{"normalize_top_k": true, "head_dim": 32, "batch_tokens": 65536}
Below are experts of layer 3 (counted from 0) of a mixture-of-experts language model. Rows are named router (the router's row for the expert) and show model dimensions 0-191. Each number is 500 + 25 x the weight over its row's rms, rounded and kept within 0 to 999. Numbers have three digits each.
After each expert's rows: "gets" lists some tokens that make up at least twice as much of what it gets as of all text. This comes from a sample of Wikipedia text that the model never trained on. Tokens count by the router's weight.

# expert 92
router:489477556532502483491491512512503497526525513463490565506501500507473453515461515531502526506519511474483456510530509551466498435527488481518482488492488458522486507527523496509488494460514526436499505502528503514510472466510466445535446471511466506509500452492538460525488511464495515500470503504512486510517476499490501536495499545492482507544532470432502506541512532536493481523534471506479517499508507433515517506489520529488515542481455494520484481484523514554467497468491528511485485521544467499515496486491487483512498482488509480464446503488512480500488489468501486492
gets: "0", "–", " |", "e", "es", " f"

# expert 23
router:497467530496546505487479473445477522493533543503457497528498494491500506518484508478504508501508521471499478498525506485499515528529497475473501529503535495547464522483527514525523454463528450458485500550505537529498513484510515450527460474493498486478481457497519498487499498486517472495498500512481545465496499467474521477498482525496533527572451519489454456523497536488538505514507476537465469498497481477547533493455518512472532494470497527476466569495497508499493496490509502505467541515488458481497534516513501490503452496490537528517487479513509516471515488527504454465
gets: " B", " ", " G", " R", " K", " b"

# expert 45
router:481493523503505479483484459480503486509530532513504542503509514524460470469485491500451533526543528504463501515527506539491504491543486520534465500496469474525471494527511527490490506490486525453512520542502475510495486467506437492515465510467472498508477480500505461495540477466508526469508522504490535483535468473465504553527494516542506488513497511512482476544494518511487498527471455492499513512492495423492508465452531511522516504502508518491450448506571515478467515481492512515450513504552492489475527496476495492522503493523469491491516474502560522496496456493526528476
gets: " |", ":", "|", "est", "ast", "ad"

# expert 50
router:457488503501533516491526471490517476464533481480484527509546475476472481526510537517510507479507514456503500501527508500530536489493457510508492510493464472521500492535537505507499465482486512465465491530496484489493451471542482476500464485479442511505502531486533455499523500518507519531508509478456527470494492456495515511546480509497509541520462543492453471507478491521541523527500468501473506524474520511530495526462517510523506500461491507519477504476545506453537490484512476517482566506514439442502480513474463515489487507504514526488516456498466503516522499478555449500
gets: "ot", "a", " T", "on", "er", "et"

# expert 8
router:477490538484551496488461473495485515491530509460487520532518500469473464511509509479494500480466510483478503510524524516461495479475465473554467485484499469535477537542531500515510466480500497473446495546488520498519451483520466454532465516462479486521463492485536502511483529472472509513479544504533533510517491465519550501528464491530508496497500530478510502557491503525468465497511485505489493465476500491525462485478529552537498514468484479526485493478504469498505519502505495464450514484499496513495493490447473513459500558513506503514477448504506524482499508483547459533
gets: " P", " S", " F", " (", " M", " N"

# expert 48
router:495483535480488490479511490482460512526489541464479559513510498470501479508487515467515507483501514483475470517508499496501541500516453500549459501518502478526500507516498500483508470485513510476441487551506501536499464481551521472532482512475447498515503472489498480524489496511524525459540520553529518466506448475500496522505474514517549504524484496490509515536490504505509501468498478510491488488522441494473468479443480527541519528469482492553482471482528498477493491465474525483443494478465483489519496524521467496475472493498518499450455452508521521481499498528552503543
gets: ":", "h", " L", " H", "il", " as"

# expert 86
router:457470508496505516503526461478525521484528502480496545504539460492436482493455505505520515476523551479508480489534500490519496498525454495516501495463503467527465468520506484470505477491554493414482496508553485501517481463490478452499496454482458498510505480525493475532489520463532514490502522493494493490466483489503505500523467512503519523524461506473454504547528507540499525485504518484497498517470492486490481513521489530509494520485467526552422485494491509469496509480517501531478471475542498467546504499476457480535475504487495500512506497455498512496506483488552515539
gets: "0", "2", "3", "5", "6", "8"

# expert 75
router:472472512499482459503479443451506566522505494511484548542486534474466508536426530578542533489495486482512511491535508495493494473480500496503481509507525492530446515503532494506460462526501506457525538508517504520511487478496473461515462529492490510495470502517493501494491555476515528514515512489491532485490538475514535508477485482508493544522495501476503473532461475500481501515523466493532484504493479494480505523482448523545525499484485507515469512461555515515488486488497496510501549527464465505514516518461500489473507525466534498495500489493475501443513464484518491500
gets: "\n", "ic", "an", "ar", "en", "ent"

# expert 60
router:483485509474543507486489442458552509464537524523474541476527483502485475496480516544545512493505545466474473538560521485474498483518495522562469493500517465487477493538516472507490430501493519451504496521501534534487467468537523450469486496515492510505498452499493470530470478486499517496503496518496505438513510493548534524502455481513494484490484452481501510541485521504489498488505513497486455510475496480509474534495516538546533501520499517510470511488511497495481496495520507504472518504522463483524536490528520469471466511520478493495483473514489490468488479467538460490
gets: "7", "ical", " at", "2", "6", " University"

# expert 85
router:512498551503494512484495435497525499468549499477474517478469472516471493493421514497539510495540496481493503498506541488498526508506495481504464526472499475556465491521540516477484465487483509464477480532488509466523478488543523493516448490518497530466511429522503483499521513482501510494528500526495509460479455447496530477521489505519515516505497478472498475523475510532503528513479488503489507512462513452488497538487495513525487504465513485500493514475535500507439496473544506465464526486475457460486510471468510485528504471498524528473484471449468536472527514495524474512
gets: "2", "1", "9", "3", "8", "6"

# expert 82
router:473456500462543474497481472491486539496542464491494530530516458502517461490478509520516535500499498474462508539552511472515507466507483484523473522489498494508512514534558514502513504504509503468462518498538494507494486492536489439509443501501424505479481509507459470503520541441531499506506489491493543499488489456513511492541492496505506493531499540496501473543477525518506549480513499486527445516517488485504485518450515538542494539488476487523509497457556480491515507488516470482475506514517479511527519484475494449448473491525479509492501466508497476493494483515529463501
gets: ")", ",", "is", "s", "us", " ="

# expert 84
router:488473523474492511483469472481503472489511504525477526492512490526490484517480525506509464485508547490505463514562525507481488448532502523509507482516483507540516471516500516489502481486496522413496471547517486468497495467528457521476474516484441491504467443501474484497460524474477504456517523509515494451459501477513481507494466519552506490501549515490463471560530479533490524499507495501460494502461456467465513500510461543517534522470482527509491544483519475458481503485485495497451492529514486467457493483513486472510483532495485513505465495492485527501481490508516476495
gets: "6", "9", "5", "4", "8", ")"

# expert 1
router:476501550456512517518480453468505505480490490475471514504515495479473474488515499522500490491513478472499481552496501529506498495477467490495492519525484475519466483510528493525510501468520475421516539520490504492511492460503484436498423481480473506529493491482529475495519529480524487480512532506477475508497501473489474512469483506526483480507460514483515482537501539528511529517496469516468545474467437485488498518488487581516507505487480521534484494457540478504475495476468515479473546487515472484485526515472493479512493501545520525444443449487509509501501488503519537497
gets: " |", "|", " ", " with", ";", " was"

# expert 74
router:506473535456535486493497487485466482488483502514513525512507492485517518497502531504524512456482484461488514490496536520474560476502481495551496522542512473535472528516528513512473468499499508460490482539533511517502503498525514438515467499466437483456461457456514471509493512485504459507494524502496544452461503461508548484507469472507498535528483498450507516489529553558468502516469510508504482500483521454476494515450507523500498496528460461516491527486549480478530523505512513471491528498472497482516504493485500465481469526504501533443515485486495495486496522487529474490
gets: " C", " T", " c", " D", " d", " B"

# expert 40
router:462454542510524486479471455480466540488548508481523525478485475517512456494467509548520500471521490459505514551543475531503507485491498511529518523509495504511509498512521458519504455463536497444500489505507481510472482503514500501526451504447459482481531477460490515507498506465495514505540531487488513468516508464481537480473473511523480505501462457463501483504458524522462493525526494522484451491508490466460527532502522534507524512508454492522494519476508464517502527473489493514442539507508447490481542480463495455487473506507490499515494458503500490471487490506525471488
gets: "0", "5", "3", "6", "1", "4"

# expert 29
router:533459536471525516453509463461494505518491525516528509487511486524452516511463536506481501511527508480504523538504536524498504471501492516532466484505479493532478467508523516496523472540496491469522520532492513507486460498526485459484482537471479510514481477469504476512504517485508519492522481483485581476514478505543534539538472485535480517554482523467515496522483514525497513473500514547478506504477502468479495520479509534515532534500509517512487528491578521517483500491500503504473511548471514471533520553517501487535461554512495527519505451530490539477515473511539488476
gets: " and", "er", "\"", "ers", "i", "ian"

# expert 65
router:489460521476484503502495488483520495510507494488457519497495513463504524487477536502466477509554518482471465515536520477488491493532512497482508507508465472559499491515525504482486462484509496426507464524521481522521513452543476464516458494495471487479517469519529475492516504488504506499466504532473498493520448481459507525510523486501493516562490490448508500559510524490489475490464498514495494529458494487520518493455488556539524454467515479500479513508561541473445505502492534500519511505519435479475489493485477497497450535522493514477501477486492534480490482480527469508
gets: " ", "1", " t", "9", " con", " th"

# expert 26
router:507462541502522516458527455487488486466525505466480514537488523502459488506467514505513522470538492462460491475478515544490529521503516520524475501482540463529471498557531531523475462486514512476491516531515535510518504476516506484511497477497485511528464474511507432524494517525534501509470530515488467487474518432477515535500508490458478515537456504509511522541492486496536548497522454522511510497492477475468501496484500517480506492516491491476512520511509512487493530457484511490481528491483437508516481504492496483515475485505502467458455456486488513481509450487564448493
gets: " in", "-", "on", "s", "ic", " d"

# expert 66
router:477471550491512497489516480463491510490537472517486526496510509449443498514511517524516529478543476474519486527512463473468478495514479523488463535507477492524523493545511453507503486512521508451517533491518468489496477470535454460490458482510420521482503449489540462479496534507508517481538528496501515500502493485522531538509464495506473538532515491503496528522505515538463488502521491545469531530501482514467504524457505541538478509497464480528492475471529480487526490482523502498520552513524475480485511532512472494505457512487517476476483463472537527500485466504511482524
gets: " was", " is", " to", "ing", " as", " are"

# expert 52
router:513482495462492471493501478453489468527520487460464537478515470460504510523493491504499491483509533493464469495568533500494509485503468520531492482507480510501522493511527495484493469489471512462508481509493484501516494457521487458528472516486447498513502458498512485537456545461461531467468491497477489467511486469509469522506449502486499480517537536482475520530508510539469543515503469476515466531440470485479529509457509529516521516482476465518496478480541504500505511495502502511472480504514464482462498543448485468497489510512504459484507443504517505495478518500566458467
gets: "1", "an", "at", "i", "s", "h"

# expert 37
router:496492539509524497492524442511513525518548470545490542498508530514490457478454525549524473531522479482478525518474545493499527494500466492502445483505531473543520492525543510509502486530472509412529510520511529505496486479516470466480451476486486488496510492484515484541525491535528461524550506512463520503489519435508517557505473479507513496518462503473531497554493492499485493507503452544536485486473493483474508485480514519522512513504500519516507501500519505514505491510481489467501514506472483527536522490477537483495470507500513517475493487461478502472506538454534516477
gets: " the", " in", " of", " from", "'", "s"

# expert 57
router:491480495462522518483495489492514500505526486500503498510508478520520515517480538519501473470528503475475510493571523503471525481499478540476471482505517479497487497514502473480456451521504499440507487530546480512481482499525508451492467483510459490494510433517500492505472518514518496468517495503470512477514501438498515494519460497505518539531497521439510521518490514482488514559515497523502470535532493505450514515470490584514523537470503521512482498451557494459512523443511537480483500505491503530529490476535504472485433476506514474497525481512510511508469519477513507501
gets: ",", " to", " in", " a", " In", " for"

# expert 2
router:491456512494519485523500455487501505492487467543482500493527521503513511483503503510522522459518496506493512516527536520497532476513470503516446496525509469510492505534543497453475494483523499464462480542509473503506467511519469463480465524468457485512500500484502455504546524458538489449499542496508537459469467450508497531499495529494509529534463546477497467587486491503473538476483503518473527498493473438480475523516494514525506509492471516522504490494533458471493491503498503460510487536482466461523468532516513454483488517513497516475525488500539490509496494508550495510
gets: "s", "ed", ".", " to", " is", " that"

# expert 34
router:495491520471525530465501457489526478517476531502502496512508470486486498515452507513501461462525496491531527493528494524504531501528507461506509509524516480529499527544538499490487507502484506447485490561522512528540489508512505457494442505517486512498478477465542486516492533489505501524506522518497555466529475473537520534542491499497535523505505539465510480566512479524453501525549503517486490500457500476469502509483473531492496508484506510544482529468528499499521480496479505495476533476467508511525516528459482478497445528552494520501464457513524501494520473460544444495
gets: " A", "A", " c", " l", " a", " L"

# expert 51
router:472478554495519484462486472460488522509488485533529550548488513447478455497457520479515535530526517530498527494561541516508494499533516511511479508497497456528507494527521521519475489488522472444514509531514505504516487496510474471466493520484455497466461471485534512500488508466493482457458524495465501459523482468491502489525494453506512523530482488483507461514506494538504510539503494557491473482486478467485494522480488495516501509457495471500467504467514524462442502454497515486469510522481458512500525528500490451502500547511511471474502504509514524497526476518524457536
gets: "s", "w", "on", "ed", " to", " n"

# expert 19
router:446473503478463520501494474525509533511505485500494541523525474485497502515432506555472494457518519481495500468488502543488532503486493479494449504503518490523507500487530522507515495505526488444491516545540472498529485484474475495534476509509489497516464438512509436523493493482506519484483506510499516458484497495512533527533486482499529557507458501489524479536495482547505506496501478522509473489435516437499514473474479526552540499513483518522470507491512520502499463454476492500515519533489456464532522497446508490503459473514485527484493480470494548496528519483509477502
gets: "\n", " the", "|", "==", "===", " in"

# expert 9
router:477458515482574525469531460496524492496545526488488508491519510499452452515474505481491525490502497447516494500542502467472511511514489503535478536498478499505484506535544493473496500489535487436467529521509495502530480498540460493472446485501523494490481496460506491484522526504510527499516531515460484488463517452508492505503484524521480519524484469506517529544472497496520504532479473513456508496498496466460496508462496523510504528447512509503511504463517462492480468510479556468472487547488464509498502486480485466498452516484493536461459485480505490482487496465526448458
gets: "p", "ess", "el", "re", " sp", "art"

# expert 47
router:495449547485554515503467456473525560514535505489504517503525493485500512525472537499517528507463526472469504513559515495471527487518469530523456492502484485548482506508506492526489460523537475447509497512531494480519467500501475477481484481456462529477465451544526481516501532459482526487517519530486547457504494513527547483453445490498485527536453469472520506531478530512494495502492502500530467512523495497502507504454479543494535517486492498538470516457516506488533507454497497522510528509515492476516523484476493521471507481481517517496524470506494498506482478479515486485
gets: "\n", ",", " and", " by", "),", "=="

# expert 6
router:482507522490493446522470484465509515529505474465492505531493507502446520526436483526514481498521496492487524560530484467498521475523505510511463497525523471542491515530554525489493448483475447477501535482501513496500491503531477494492447491460472532514468494478526475516506506498537492475497526512451543465502522444506502498508464503523515508541473503488535510556480486536475482506552494507505540481492501459496528504457516528490477502476475509490506538460542517508505481474491516515475542491502471517484551523498477496473496494528505496490442484478516508522459466502525502498
gets: " |", ";", "a", " W", " R", " r"